Weights of a small mixture-of-experts language model, trained from scratch on English Wikipedia.
Size: width 128, vocabulary 8192, 26.7M parameters.
Experts: a softmax router, a shared expert of 64 neurons.
Below are experts of layer 6 (counted from 0) of a mixture-of-experts language model. Rows are named router (the router's row for the expert), down (a neuron's output weights, with its number) and show model dimensions 0-127. Each number is 200 + 40 x the weight over its row's rms, rounded and kept within 0 to 999.
After each expert's rows: a language model's description of what the expert responds to. This comes from a sample of Wikipedia text that the model never trained on.

# expert 13
router,182,197,235,187,214,156,222,163,228,201,221,231,194,190,186,165,218,175,204,214,186,223,143,218,135,207,120,190,225,129,185,234,204,296,212,186,153,150,130,241,242,222,180,206,219,234,195,103,122,140,210,202,154,176,250,239,294,247,215,237,121,190,196,221,226,123,115,197,309,249,208,197,205,196,173,169,222,180,113,178,177,267,255,249,190,198,193,243,254,132,243,221,142,162,163,171,235,230,174,236,186,157,182,224,233,182,186,211,145,142,144,218,213,258,205,228,185,212,203,159,246,169,210,232,215,258,210,176
down1,204,189,198,262,203,132,217,198,232,147,257,236,227,284,256,199,199,158,142,287,165,169,193,146,203,190,190,195,268,186,221,235,196,167,225,186,235,234,177,147,147,157,252,197,148,215,163,249,193,212,180,172,214,234,198,220,226,157,156,207,248,263,208,152,168,225,187,156,205,242,182,206,226,189,238,214,141,176,208,156,180,252,193,186,194,286,189,152,156,200,214,145,220,109,186,92,218,226,229,140,201,161,248,302,163,175,208,247,260,138,214,152,131,133,230,185,189,236,212,202,235,132,207,235,231,120,206,184
down2,223,241,197,199,185,222,207,194,162,228,209,205,178,216,211,196,163,204,142,187,232,194,235,232,301,223,259,284,214,197,133,157,200,197,182,252,250,238,213,134,188,123,195,264,239,177,212,183,182,195,188,117,152,249,194,168,218,249,248,200,284,210,205,187,194,193,273,254,195,235,190,196,232,144,152,196,194,99,162,236,234,173,157,172,218,145,193,203,244,232,144,295,190,163,179,95,173,201,177,187,133,209,238,261,203,183,173,222,156,285,179,152,151,232,215,196,286,157,192,194,270,207,239,187,227,242,228,209
down3,122,227,193,154,198,205,244,179,206,194,175,185,63,167,183,203,189,205,125,196,183,222,166,183,193,261,239,227,203,129,229,221,141,236,195,229,196,220,202,231,202,159,161,187,222,142,271,286,126,227,162,196,198,218,235,163,188,245,216,160,196,179,221,203,185,299,205,181,155,224,216,146,213,173,179,234,227,159,270,191,210,220,214,234,187,199,220,265,187,247,258,203,265,174,128,230,211,198,206,221,205,213,216,160,170,124,142,230,208,125,257,155,262,145,197,148,198,249,252,167,146,207,157,249,182,219,94,168
down4,175,168,155,111,179,156,204,220,198,201,228,201,149,246,257,199,229,246,195,112,241,228,166,189,205,204,216,203,253,117,185,186,129,223,202,184,210,145,172,183,221,215,150,243,248,182,246,250,231,190,214,245,158,189,161,176,235,145,184,195,216,144,263,152,273,161,114,248,180,186,228,168,193,159,200,138,181,203,238,208,219,183,193,124,201,215,257,295,137,178,242,202,225,176,187,194,226,226,222,188,157,140,252,221,127,172,193,240,202,233,152,230,174,212,184,232,159,149,201,183,175,191,279,129,139,241,156,93
down5,216,239,183,200,177,158,229,195,151,229,172,198,226,188,185,220,167,228,201,187,200,247,237,167,200,129,193,163,195,161,302,180,151,126,197,202,196,229,154,176,166,261,167,206,182,190,198,179,208,163,173,180,129,234,271,123,176,188,291,247,223,208,156,186,202,224,225,236,251,281,205,242,234,147,301,276,235,153,184,187,207,215,160,159,173,182,253,252,145,243,192,230,309,172,211,228,200,260,169,191,240,154,145,206,194,213,205,165,245,184,152,192,234,260,256,242,218,236,206,147,159,257,233,176,195,149,290,172
down6,159,260,206,148,239,181,167,201,157,232,210,205,201,178,174,193,146,200,245,221,278,218,192,207,189,245,179,161,158,178,176,204,150,245,155,190,167,261,200,246,233,158,185,212,175,182,167,160,195,190,209,105,198,177,216,203,212,278,182,148,139,171,169,189,139,174,137,202,208,221,240,109,250,192,183,135,165,149,140,155,164,130,209,184,187,157,155,276,152,196,188,256,162,225,246,194,196,272,128,311,209,224,147,242,123,287,237,226,224,230,159,187,219,210,181,176,215,262,152,233,199,194,171,219,158,238,213,261
down7,189,181,195,238,216,277,234,213,91,232,175,286,168,239,220,212,211,179,241,194,146,185,189,121,211,195,248,252,167,242,237,198,268,254,202,181,217,233,195,206,133,177,184,141,200,183,227,226,222,171,181,155,212,213,178,234,112,229,157,203,229,245,239,250,183,273,130,221,187,195,213,239,236,201,205,181,168,187,224,218,117,196,165,256,145,143,241,232,186,134,232,209,169,200,177,274,265,269,228,264,231,147,201,205,213,276,150,164,207,191,170,222,225,229,202,180,187,213,147,178,265,116,176,152,183,247,272,238
down8,204,219,143,230,151,282,208,170,254,180,266,181,249,184,212,201,241,174,206,177,181,229,187,171,207,217,145,188,202,221,212,214,207,246,175,115,152,168,145,235,195,233,157,172,259,237,121,202,197,157,272,202,196,212,209,209,199,259,230,223,205,196,184,189,244,250,246,240,234,199,172,270,219,220,184,144,188,314,222,198,154,229,198,241,266,205,145,206,237,212,196,187,194,213,305,173,274,179,223,232,177,162,259,247,198,139,147,186,236,209,234,261,273,145,260,162,211,198,86,182,250,241,158,230,187,224,253,174
Possessives and determiners. Articles and possessives before a noun in biographies, especially his/her/their after verbs like made, played, graduated.

# expert 28
router,124,207,210,181,209,123,187,142,149,296,160,142,233,185,185,154,230,275,191,165,187,240,269,214,157,215,192,161,206,233,197,216,209,167,114,178,164,258,214,303,169,268,255,159,204,182,183,222,187,257,181,186,238,233,232,209,207,272,203,137,202,241,193,172,202,253,169,154,159,236,194,177,220,141,221,179,149,235,142,255,163,151,176,190,227,314,259,225,179,202,181,164,185,186,181,176,197,217,257,182,187,207,182,200,188,213,228,187,295,156,257,187,157,180,141,185,170,251,225,201,221,150,250,271,208,219,210,153
down0,168,258,239,217,160,191,229,199,187,172,131,221,147,233,239,204,213,295,159,153,164,198,200,180,197,137,264,210,168,219,175,203,178,160,182,142,229,248,187,255,185,191,251,188,140,224,175,200,225,168,277,138,166,215,193,104,264,198,215,148,151,209,245,255,224,205,229,147,217,175,162,243,230,126,304,223,194,230,201,113,144,225,246,170,189,258,220,232,178,135,284,264,215,174,208,141,179,217,202,214,234,184,129,231,170,178,212,229,182,257,180,293,168,248,198,228,182,198,214,174,239,225,202,203,154,245,181,184
down1,199,289,229,216,183,178,314,195,267,244,160,250,144,179,172,243,165,262,210,210,142,215,217,242,263,190,180,258,187,180,184,176,172,203,200,170,230,194,178,191,211,154,217,111,205,214,154,226,168,228,176,198,207,286,156,170,187,211,171,240,177,175,186,253,270,157,229,211,270,232,130,243,271,160,222,224,191,181,195,274,153,218,192,161,206,247,237,121,196,199,276,187,132,252,205,253,175,143,212,154,241,210,251,183,207,231,121,207,257,165,206,219,162,201,160,131,249,248,203,226,196,185,209,241,148,169,155,174
down2,177,176,177,173,184,208,146,237,159,208,157,184,275,164,110,164,211,198,222,123,191,192,215,252,186,232,315,175,222,191,194,205,241,197,145,209,167,178,174,215,171,246,219,206,238,142,213,120,219,171,149,191,162,213,165,191,207,237,221,254,198,206,237,200,241,210,190,152,271,202,254,213,170,203,168,207,161,277,282,141,230,206,238,232,209,173,244,211,185,181,164,213,256,239,187,154,182,134,136,167,186,194,159,287,137,257,147,109,247,201,259,220,167,168,190,225,97,226,228,259,245,191,216,202,213,270,205,218
down3,261,277,216,205,172,205,151,138,220,114,230,215,327,226,274,212,196,169,246,192,179,131,191,235,109,211,217,179,157,155,211,217,186,172,162,313,182,245,195,190,199,165,193,202,186,180,200,159,195,210,192,161,144,127,190,200,202,213,209,262,122,178,210,193,193,183,205,214,148,185,200,238,269,248,189,134,258,196,193,200,182,275,175,241,207,182,241,223,139,88,200,180,170,157,256,211,174,224,194,240,204,202,220,186,217,155,249,198,174,225,190,224,169,213,256,215,252,178,280,188,167,193,188,156,224,118,172,248
down4,263,210,200,109,144,123,68,167,139,239,200,187,192,231,219,145,143,160,228,194,193,242,288,268,167,223,236,209,209,205,225,246,264,170,180,237,224,244,231,278,225,161,235,197,254,208,254,193,227,189,251,218,255,242,149,206,198,243,228,204,167,129,213,228,182,182,237,191,168,152,171,273,168,177,138,261,253,151,236,165,119,228,166,249,170,183,232,195,208,217,212,203,147,219,248,226,183,131,187,186,178,138,152,180,212,178,184,202,182,203,214,263,212,219,216,162,237,233,201,217,127,189,167,143,224,184,183,230
down5,202,202,177,276,239,225,167,237,177,229,254,234,193,180,226,190,159,136,210,218,171,204,241,170,202,180,185,213,239,187,193,191,169,246,254,276,231,102,171,180,195,202,232,227,170,241,205,163,154,193,221,216,229,270,169,201,273,249,144,281,149,180,188,214,244,220,159,198,238,206,198,116,287,162,184,262,196,233,191,264,202,232,182,192,229,151,199,227,202,197,180,181,217,266,236,197,217,200,204,232,301,195,199,120,161,163,154,185,229,209,197,162,140,138,154,189,165,175,142,127,158,260,109,208,124,190,283,198
down6,191,147,145,209,169,166,181,219,217,208,222,175,122,108,171,120,227,229,251,216,204,237,162,187,153,170,261,205,158,159,183,212,149,193,248,145,123,187,158,252,190,192,178,195,132,216,154,210,179,189,217,257,136,203,178,200,183,222,184,180,221,188,230,199,222,163,214,198,94,107,228,230,200,212,149,244,211,255,178,196,231,205,188,187,151,73,222,189,203,213,156,182,206,128,175,210,254,182,195,104,229,197,221,197,164,231,178,247,272,182,91,221,239,262,152,174,169,236,129,184,160,189,193,203,191,231,199,173
down7,215,296,179,265,247,192,187,180,203,174,242,144,217,205,191,250,210,211,113,216,176,201,188,102,225,176,164,259,164,280,137,156,193,209,185,254,252,203,235,243,217,163,157,243,219,227,191,207,217,191,169,159,259,139,145,232,139,246,161,180,199,173,226,219,175,171,283,142,198,219,229,201,173,174,158,163,117,168,321,188,183,175,269,173,180,181,211,213,151,165,133,127,211,227,187,177,251,199,156,196,207,226,238,187,184,128,235,257,185,155,161,248,220,221,218,189,146,238,219,279,183,193,223,211,222,158,176,180
Foreign name fragments. Pieces of non-English names with diacritics or unusual spelling, such as Kyrgyzstan, Veszprém, Reykjavík, č, ş, ğ.

# expert 19
router,233,186,174,212,177,224,219,179,162,197,203,154,225,256,135,204,177,163,160,200,142,154,228,254,242,145,254,146,233,188,221,226,140,188,145,202,132,109,148,146,271,169,177,229,237,193,199,229,118,244,204,246,230,156,180,141,197,169,227,174,277,174,245,133,205,171,225,182,173,132,191,170,190,169,204,253,208,245,182,266,229,218,227,194,260,204,220,236,265,224,136,210,158,276,230,202,250,256,152,272,122,212,214,205,140,190,216,209,203,225,230,213,253,246,146,214,182,178,171,225,256,149,243,230,217,231,211,280
down1,195,240,214,223,206,203,277,181,207,141,211,158,108,187,112,141,195,237,114,233,234,246,216,197,197,231,205,146,144,172,190,186,196,199,151,183,227,137,235,162,224,156,240,181,219,253,241,113,241,230,173,190,266,207,254,214,171,265,200,203,197,146,175,287,227,179,182,186,127,226,178,192,261,222,121,181,144,230,229,178,250,191,224,211,204,197,154,209,261,269,151,220,157,186,222,239,231,166,272,155,276,196,233,170,234,207,217,168,229,252,236,185,208,141,176,191,274,161,209,192,194,228,148,285,195,163,160,212
down2,146,219,208,167,185,179,253,138,171,204,200,263,156,193,206,150,179,149,183,222,222,233,235,185,200,224,158,218,203,160,139,177,180,252,255,216,211,238,227,191,220,155,220,215,142,148,216,270,180,203,174,212,195,223,183,125,192,204,271,215,148,223,112,164,221,244,248,156,163,213,225,185,219,158,237,203,217,254,161,144,197,236,220,293,266,88,217,168,230,175,184,192,151,206,159,279,177,193,184,120,251,223,199,185,161,188,157,209,246,145,153,157,160,153,283,254,235,149,213,225,237,223,293,199,168,207,180,125
down3,202,265,233,142,190,142,264,107,268,245,225,238,191,202,214,204,180,164,196,193,212,193,218,149,179,181,173,255,148,267,172,189,240,201,262,193,195,174,160,184,240,225,188,244,228,246,218,180,147,167,278,181,186,236,188,246,115,115,147,114,223,188,140,183,202,269,186,186,160,187,222,202,222,265,144,167,235,146,173,200,137,170,189,141,219,204,230,176,216,161,241,212,183,216,131,148,147,249,170,143,196,160,161,164,157,208,136,195,250,163,186,209,189,130,240,231,206,184,221,226,196,236,238,126,167,258,134,174
down4,216,186,226,186,201,204,170,173,258,165,245,167,205,207,219,228,188,119,190,196,246,128,195,251,158,190,219,186,175,262,202,189,215,308,130,232,178,152,222,166,278,214,214,230,158,179,151,215,222,310,208,205,203,223,208,230,150,272,299,231,215,217,246,232,167,196,212,189,214,184,125,239,122,282,208,236,187,238,162,244,184,215,219,171,230,193,229,173,247,211,245,187,239,188,166,234,219,149,219,216,251,213,216,223,192,244,287,155,251,287,226,232,240,217,187,195,243,197,262,241,165,236,242,197,180,216,94,164
down5,170,183,135,153,211,200,145,214,115,201,249,245,144,181,190,159,207,174,162,99,211,176,238,216,232,166,126,253,148,237,229,225,255,223,159,184,195,244,198,245,225,246,247,249,215,183,161,267,298,299,190,183,200,307,185,216,199,228,174,208,176,183,199,213,236,206,158,171,213,204,166,206,167,203,242,260,234,168,185,165,188,153,223,215,164,234,236,205,234,135,174,184,269,155,204,232,168,181,189,239,224,231,250,167,216,273,231,157,252,284,193,178,175,223,256,222,198,180,149,225,260,268,197,243,284,190,198,198
down6,183,206,179,213,181,101,220,180,144,231,193,160,199,214,195,216,245,148,162,201,170,159,209,254,169,211,240,140,182,147,302,185,226,226,139,308,250,283,120,190,202,173,232,232,161,164,219,145,193,184,223,212,167,233,266,173,261,233,203,197,274,227,291,201,130,207,241,258,184,268,139,206,211,204,187,240,200,217,190,219,212,200,223,233,171,219,185,260,151,183,181,177,160,225,265,199,249,299,180,192,164,227,194,183,102,178,175,185,188,165,191,177,194,171,172,243,172,171,178,107,227,199,171,179,150,181,216,219
down7,247,279,239,185,201,170,217,201,162,204,133,225,128,125,177,203,145,219,204,235,246,266,253,162,131,175,202,196,170,165,257,170,202,231,218,135,190,231,196,141,224,173,132,257,258,235,225,264,145,226,259,153,186,236,278,188,187,186,255,218,187,204,252,132,201,192,241,251,208,174,200,161,170,224,173,250,227,191,212,267,214,200,186,212,320,276,165,172,188,151,209,205,228,194,225,125,174,194,180,221,163,227,163,206,178,241,205,195,224,191,211,216,186,202,110,181,248,139,218,175,183,292,208,199,257,177,174,129
down8,161,171,215,230,186,289,197,191,198,201,156,199,255,222,205,196,254,195,257,194,226,270,140,267,115,218,272,178,287,107,188,281,188,222,226,79,205,164,266,238,208,185,155,282,243,177,228,226,214,213,224,204,203,195,129,198,208,181,214,157,162,222,192,250,225,199,208,244,186,189,171,256,198,183,254,192,236,151,217,229,190,275,141,250,214,179,189,196,230,135,235,250,198,153,195,183,259,167,165,149,195,118,254,162,172,221,232,161,161,125,215,230,204,210,215,192,214,263,182,187,201,152,191,214,233,232,152,222
Digits in tables. Single digits of dates, years and scores inside sports and election tables, plus row labels like DF, MF, Turnout.

# expert 45
router,189,168,156,255,229,252,182,176,195,287,247,201,159,223,126,162,219,212,197,248,199,255,218,232,245,235,181,161,226,196,175,262,188,256,193,149,133,257,242,144,150,244,200,174,206,126,193,200,217,191,222,259,164,225,199,137,206,166,202,164,206,136,247,201,235,270,164,258,204,111,149,229,200,130,129,194,196,232,185,169,204,219,138,210,211,186,222,202,156,199,199,212,195,225,229,156,261,167,212,163,222,244,190,234,228,273,153,155,168,147,255,262,246,136,215,213,283,152,220,114,186,214,243,187,196,136,256,206
down0,160,178,231,145,216,176,201,216,134,225,178,230,207,142,174,139,232,271,260,197,201,190,203,140,200,277,219,228,238,213,195,165,105,202,260,209,203,150,230,199,193,206,195,219,204,166,140,169,182,180,97,236,197,307,177,167,185,187,231,173,152,109,150,207,182,232,162,243,161,254,236,189,247,184,156,184,157,199,259,216,167,245,231,197,163,135,257,133,287,218,124,226,203,176,184,311,171,157,186,214,266,260,175,246,205,180,168,180,192,194,211,195,217,219,184,218,185,151,141,195,190,217,260,206,188,160,156,185
down1,193,201,160,224,257,151,187,244,138,207,202,175,198,261,190,241,267,170,146,158,126,191,211,208,203,206,187,222,257,163,181,87,156,153,287,195,221,214,212,169,170,173,160,217,263,231,191,144,245,143,172,152,255,165,204,224,224,149,214,254,175,227,169,182,230,239,195,205,180,241,224,171,193,211,182,178,167,197,179,189,215,152,186,220,190,281,188,229,210,223,251,81,227,191,80,158,233,190,205,236,287,171,166,124,157,170,239,275,172,218,189,237,181,147,176,195,181,222,218,155,212,164,168,166,214,203,292,212
down2,262,258,199,263,203,255,295,156,193,197,280,222,231,213,179,208,267,220,218,169,187,212,241,206,154,136,231,242,233,127,178,226,226,201,212,243,244,215,152,233,161,178,209,229,214,228,185,178,233,173,252,242,163,89,217,201,314,210,202,244,277,171,212,252,185,182,248,203,236,177,230,191,224,182,136,109,236,242,217,221,242,259,195,200,159,181,238,182,112,227,222,233,242,209,206,187,166,124,95,258,227,241,237,214,175,219,226,181,228,173,215,228,205,282,183,242,201,179,214,198,213,249,226,239,194,197,180,181
down3,240,177,233,291,213,171,163,227,220,213,280,195,217,166,155,218,180,189,191,269,205,163,185,213,234,179,314,211,213,260,162,165,114,268,178,208,194,216,181,189,225,255,175,175,138,223,224,316,156,192,209,190,142,180,224,207,207,206,199,208,197,327,218,197,129,268,257,221,254,223,218,209,253,186,134,147,171,221,181,193,219,227,176,249,143,148,180,223,183,179,199,127,218,193,191,200,199,199,205,186,228,249,174,167,149,205,162,159,169,135,137,229,184,152,207,214,182,195,240,166,144,162,180,260,202,136,230,265
down4,207,191,216,163,148,220,200,250,155,247,222,155,230,172,158,187,182,206,320,203,200,185,199,194,202,117,265,227,173,211,181,167,199,113,234,255,215,270,218,208,210,204,228,230,191,196,188,167,181,218,240,199,184,140,170,194,199,264,98,200,169,247,177,170,106,238,204,173,241,211,189,233,198,197,249,220,203,204,193,187,196,244,166,182,242,141,246,166,215,210,215,166,182,147,142,87,184,204,236,251,197,328,251,159,220,256,150,187,202,182,223,243,208,169,197,119,217,204,183,280,136,169,179,191,166,186,132,157
down5,229,156,218,178,192,134,237,139,185,183,271,134,259,203,182,192,190,199,207,164,213,152,190,204,221,131,252,230,208,140,226,254,139,149,237,164,194,146,141,186,218,155,231,209,220,192,220,160,171,205,200,188,209,224,268,176,211,176,151,173,251,193,199,233,198,200,103,212,251,194,221,245,257,233,269,198,170,270,188,198,136,178,233,187,168,126,237,227,138,215,170,234,216,200,201,190,206,167,238,229,237,146,262,146,150,201,159,201,253,158,169,125,185,263,161,164,124,198,223,166,201,176,305,96,245,216,238,166
down6,256,207,251,297,185,184,232,251,206,257,208,256,206,161,178,138,212,190,263,248,193,172,262,146,205,180,204,213,216,145,202,189,165,146,264,203,228,247,285,177,166,278,199,241,176,242,171,191,167,187,265,192,216,209,127,176,200,251,258,247,195,172,215,195,171,181,253,133,211,218,137,183,278,125,224,188,210,202,139,212,166,192,203,145,194,260,252,183,258,158,148,142,201,231,223,270,186,144,274,150,223,232,173,228,191,196,178,212,191,300,205,237,205,242,182,193,108,203,193,152,181,214,213,208,233,230,196,152
down7,207,226,231,175,219,237,115,271,124,274,205,193,264,220,197,210,155,251,246,255,168,234,203,226,209,142,251,257,147,225,209,210,188,225,226,199,172,187,242,196,200,246,286,182,206,207,288,169,202,202,166,212,219,161,173,242,84,191,243,189,281,193,277,183,203,234,248,121,213,256,203,181,216,182,196,223,248,241,235,170,247,209,187,248,127,112,193,193,223,182,239,235,201,166,214,172,234,143,214,192,226,163,288,234,230,244,207,134,187,196,216,189,219,187,196,238,178,193,202,210,171,267,230,271,149,188,148,256
Mid-word pieces in names. Middle pieces of place names and foreign words, often after H or K, such as Horsens, Horsham, Hannes, plus stray byte fragments.

# expert 29
router,256,191,211,204,109,227,130,240,187,189,207,231,193,174,184,234,266,134,124,164,131,243,136,169,238,153,220,191,148,189,197,225,206,134,153,228,241,259,243,221,196,220,220,125,195,133,227,133,212,211,186,236,160,186,254,215,261,256,238,175,140,215,230,160,237,174,144,178,180,200,178,189,257,212,222,221,207,133,133,224,177,219,169,244,187,134,188,216,181,276,253,143,249,208,195,157,184,218,195,228,265,166,166,141,229,171,276,230,141,162,221,160,177,208,125,200,237,191,216,184,212,168,217,223,183,141,289,190
down0,166,233,178,163,151,190,256,208,155,207,169,225,184,199,188,182,155,180,169,223,244,214,173,224,165,259,122,299,114,198,217,94,245,227,169,152,193,173,203,180,246,234,166,158,188,159,177,182,256,136,177,191,267,214,180,222,127,182,162,232,177,222,176,170,105,275,175,242,211,207,217,236,149,175,186,152,274,129,228,151,216,197,226,119,193,215,180,177,227,228,160,201,168,216,144,224,237,183,146,158,174,208,197,194,122,172,204,252,252,198,199,295,223,134,187,215,207,229,124,238,228,231,267,201,207,190,175,195
down1,173,259,191,214,218,173,170,236,206,217,216,148,201,194,238,138,197,216,193,271,274,239,198,217,183,191,224,195,170,156,261,208,243,200,221,187,213,217,204,214,282,150,255,272,219,257,107,141,186,194,164,293,179,182,198,208,254,182,254,100,213,228,215,174,168,236,199,267,157,165,126,212,170,208,261,153,169,159,158,168,212,151,180,204,189,127,174,187,266,275,192,182,86,204,209,177,136,191,206,278,237,195,194,241,203,241,206,247,298,221,178,252,234,173,230,196,204,255,165,201,225,196,198,204,237,194,167,231
down2,239,185,210,230,208,205,244,201,213,242,181,186,154,166,168,270,203,164,181,258,162,207,215,152,237,185,207,220,210,103,192,188,213,185,136,171,240,220,211,164,105,200,131,162,214,125,273,222,189,201,209,137,217,227,176,236,175,223,215,198,248,179,328,121,230,168,185,155,153,173,161,228,233,243,129,189,195,226,200,221,212,217,200,182,196,182,166,277,134,145,155,224,197,151,193,170,204,233,192,183,132,162,242,247,208,143,229,231,201,160,244,242,250,250,213,292,248,196,158,190,261,148,166,248,210,117,218,226
down3,219,185,146,205,174,156,154,228,203,233,195,196,204,191,222,242,252,233,245,211,205,203,225,204,305,214,202,236,194,193,171,175,171,225,171,188,202,241,251,228,163,241,171,150,160,172,203,176,249,128,194,186,229,178,232,176,109,161,148,198,200,214,127,200,206,180,135,207,212,178,191,187,148,154,192,110,129,188,237,237,181,187,254,249,160,164,318,177,277,219,239,210,158,164,190,205,186,223,182,199,141,208,184,188,203,202,269,274,171,258,102,238,226,232,167,103,187,247,205,272,182,223,228,252,181,231,274,139
down4,208,167,227,210,230,186,206,192,211,240,242,200,267,279,182,186,159,202,246,134,194,243,180,165,220,203,254,201,191,172,208,205,145,231,191,163,265,233,151,200,150,270,180,189,193,226,311,220,270,136,219,223,254,222,216,185,192,247,155,151,225,228,180,208,150,171,236,159,200,186,150,174,244,199,231,154,250,212,193,203,215,210,178,203,182,340,203,236,168,304,269,169,248,243,210,199,228,206,145,221,180,204,201,155,235,184,195,174,224,162,129,265,193,210,222,283,154,228,191,206,200,164,300,280,226,166,253,195
down5,184,263,177,321,236,181,88,155,236,190,247,141,133,162,206,138,198,233,199,203,189,170,204,233,170,236,206,228,145,158,208,224,197,213,203,162,238,201,156,220,193,258,199,208,231,176,204,195,219,202,237,258,137,191,218,208,258,174,172,298,177,237,159,211,212,202,212,147,172,181,158,278,143,232,183,192,171,312,180,254,142,201,214,184,183,208,232,199,153,175,174,214,178,196,268,142,206,183,178,255,223,188,132,214,211,267,239,142,145,217,214,134,184,195,176,273,209,266,170,155,247,194,139,148,224,185,159,216
down6,205,223,254,293,197,220,168,207,260,228,152,217,205,133,238,157,270,207,184,186,146,229,166,142,260,180,202,213,181,195,258,181,217,204,194,170,145,225,234,136,165,242,214,166,147,263,213,229,136,224,198,205,198,220,206,178,162,187,307,240,203,229,235,212,241,218,145,228,178,214,243,151,277,154,145,239,225,186,140,196,188,243,198,225,219,198,170,268,202,221,165,255,170,128,249,169,211,120,191,257,145,157,267,197,215,263,120,185,194,148,205,197,187,145,221,247,212,273,231,192,185,131,232,183,254,168,243,243
down7,245,191,228,191,176,294,280,227,275,210,147,189,238,226,127,183,195,180,245,196,251,175,228,221,230,126,256,224,181,209,159,209,199,283,148,223,204,295,152,276,232,214,158,216,206,169,210,198,251,175,215,230,183,199,141,184,254,206,163,304,226,246,111,270,178,252,276,198,188,160,239,193,237,207,215,133,202,109,221,268,150,202,198,249,213,195,182,206,181,171,216,226,159,158,87,227,152,173,240,209,217,210,205,210,192,184,139,187,169,234,209,228,200,199,208,160,228,143,224,193,199,214,230,186,235,216,222,174
Copula and auxiliaries. Main verbs right after the subject, mostly was, is, are, were, be, has, became, as in "The town was" and "the shrimp is".

# expert 63
router,149,189,254,202,150,154,152,124,134,242,148,175,136,168,184,172,211,182,191,115,245,214,222,151,129,206,188,160,244,237,260,256,240,140,160,227,155,265,204,269,177,223,249,162,253,230,235,217,204,282,169,155,147,180,261,136,164,265,207,176,207,226,181,195,195,161,177,156,206,223,195,176,224,139,271,207,119,182,159,188,146,183,171,176,232,244,225,241,187,250,166,211,253,193,138,165,123,205,265,176,212,201,278,237,235,227,211,213,191,196,188,248,193,174,155,230,162,246,226,174,207,131,182,215,177,202,195,239
down1,170,232,176,200,194,167,244,150,208,158,242,179,241,146,201,205,104,175,215,293,178,201,180,218,187,246,261,133,215,170,237,151,185,175,149,191,170,159,201,211,176,214,194,154,211,188,247,203,220,170,133,160,214,267,198,223,202,207,144,243,154,219,176,230,280,150,178,289,213,156,142,203,76,191,229,215,235,231,168,216,140,236,152,260,192,209,223,198,189,251,129,199,179,218,216,248,187,156,252,211,192,208,174,168,179,266,214,271,212,192,224,192,180,136,233,170,116,254,244,75,212,211,182,178,226,209,217,198
down2,185,174,165,164,197,216,222,165,225,246,278,289,277,220,194,167,242,275,135,239,153,263,223,245,246,168,216,177,175,247,202,226,210,217,168,220,197,139,190,239,207,196,197,257,165,223,247,162,233,210,225,214,260,260,253,210,134,108,200,176,240,250,146,185,181,260,192,160,218,182,195,219,169,228,192,218,231,263,227,246,162,226,220,193,197,181,151,254,180,235,122,231,201,162,182,240,194,257,138,213,182,185,197,166,209,258,248,229,262,275,261,200,183,151,170,254,231,207,287,228,161,238,284,195,148,190,223,148
down3,212,151,261,180,64,246,209,249,198,258,210,225,223,270,136,191,249,192,199,204,295,221,144,212,189,296,161,199,231,187,199,266,291,157,184,228,192,153,182,196,151,197,167,166,224,193,194,218,181,209,190,197,224,210,218,177,166,151,168,212,232,178,188,147,177,254,243,219,179,148,201,161,188,128,257,231,216,173,165,182,203,263,173,142,187,210,210,191,158,225,189,229,135,180,279,148,197,82,223,183,199,236,259,202,154,176,162,216,240,255,208,262,231,192,155,204,259,173,242,227,200,186,214,246,189,138,216,150
down4,164,200,219,161,160,238,217,240,221,173,192,157,202,126,252,150,178,251,231,220,257,229,208,224,151,243,177,198,191,264,214,157,250,215,211,223,164,200,206,237,184,196,178,262,138,147,222,214,138,169,283,238,187,140,178,245,165,162,176,234,284,214,216,125,275,153,245,163,261,173,242,249,196,164,215,236,101,209,298,241,176,245,255,180,152,262,193,118,204,182,163,257,224,143,204,141,129,205,214,191,196,204,241,196,214,209,168,212,238,201,256,244,144,166,209,217,192,192,192,243,220,148,209,210,266,202,160,154
down5,250,217,163,219,161,218,227,202,198,229,207,131,167,225,206,237,235,189,103,320,244,140,238,138,146,247,105,210,237,199,212,206,131,216,225,229,193,150,195,215,184,235,112,232,166,220,185,174,186,223,205,104,196,220,201,177,167,159,198,239,223,198,143,223,226,251,202,188,174,213,278,252,216,181,149,161,201,160,130,235,168,218,148,221,139,209,234,212,278,205,202,226,170,247,174,194,229,190,162,208,214,248,241,235,276,181,118,195,152,195,242,242,169,205,191,230,185,246,214,250,217,193,183,231,202,158,134,290
down6,175,188,252,174,219,210,228,213,182,215,212,215,265,274,206,136,142,206,196,198,200,138,165,184,132,248,178,148,215,275,234,192,127,153,230,142,226,200,95,191,228,323,224,149,239,234,252,162,233,232,193,133,147,206,198,208,214,197,170,151,143,260,213,198,180,134,162,219,156,180,194,196,147,235,248,162,144,189,203,205,227,190,187,237,172,185,209,244,204,186,222,193,232,263,181,202,186,199,294,180,234,267,203,199,139,286,186,270,180,220,201,157,120,176,232,203,205,198,223,136,189,190,168,168,259,139,218,227
down7,129,222,264,200,154,224,162,180,196,189,210,202,215,260,138,235,161,215,196,204,144,200,138,219,274,219,189,235,273,169,183,223,244,210,221,253,186,265,166,203,240,109,197,163,179,231,144,241,281,242,117,183,191,202,202,143,189,199,194,173,205,243,196,206,241,212,245,159,229,180,207,184,203,159,252,200,221,210,191,141,186,236,211,202,224,216,189,234,242,223,158,169,184,127,174,146,174,264,174,220,212,179,323,210,170,159,214,169,217,285,193,234,228,122,205,233,120,198,250,233,224,87,145,186,207,186,269,173
down8,194,221,225,242,234,188,201,70,237,246,218,181,226,194,130,182,182,270,268,243,190,295,198,240,206,191,206,178,244,237,186,203,208,191,150,138,203,123,200,158,221,204,218,143,246,203,182,206,257,218,177,172,175,213,120,125,163,185,163,198,219,194,230,199,247,116,188,238,151,201,198,225,231,227,170,216,236,169,213,191,170,196,125,219,224,160,149,165,144,262,164,155,256,175,134,221,193,196,246,152,144,158,260,201,166,136,212,178,220,172,214,171,96,196,253,281,188,260,196,218,222,195,170,239,155,179,150,196
Foreign name pieces. Inner pieces of transliterated non-English names, especially Turkic, Slavic, Japanese and Thai, such as Baikonur, Qırmızı, Nakashipara.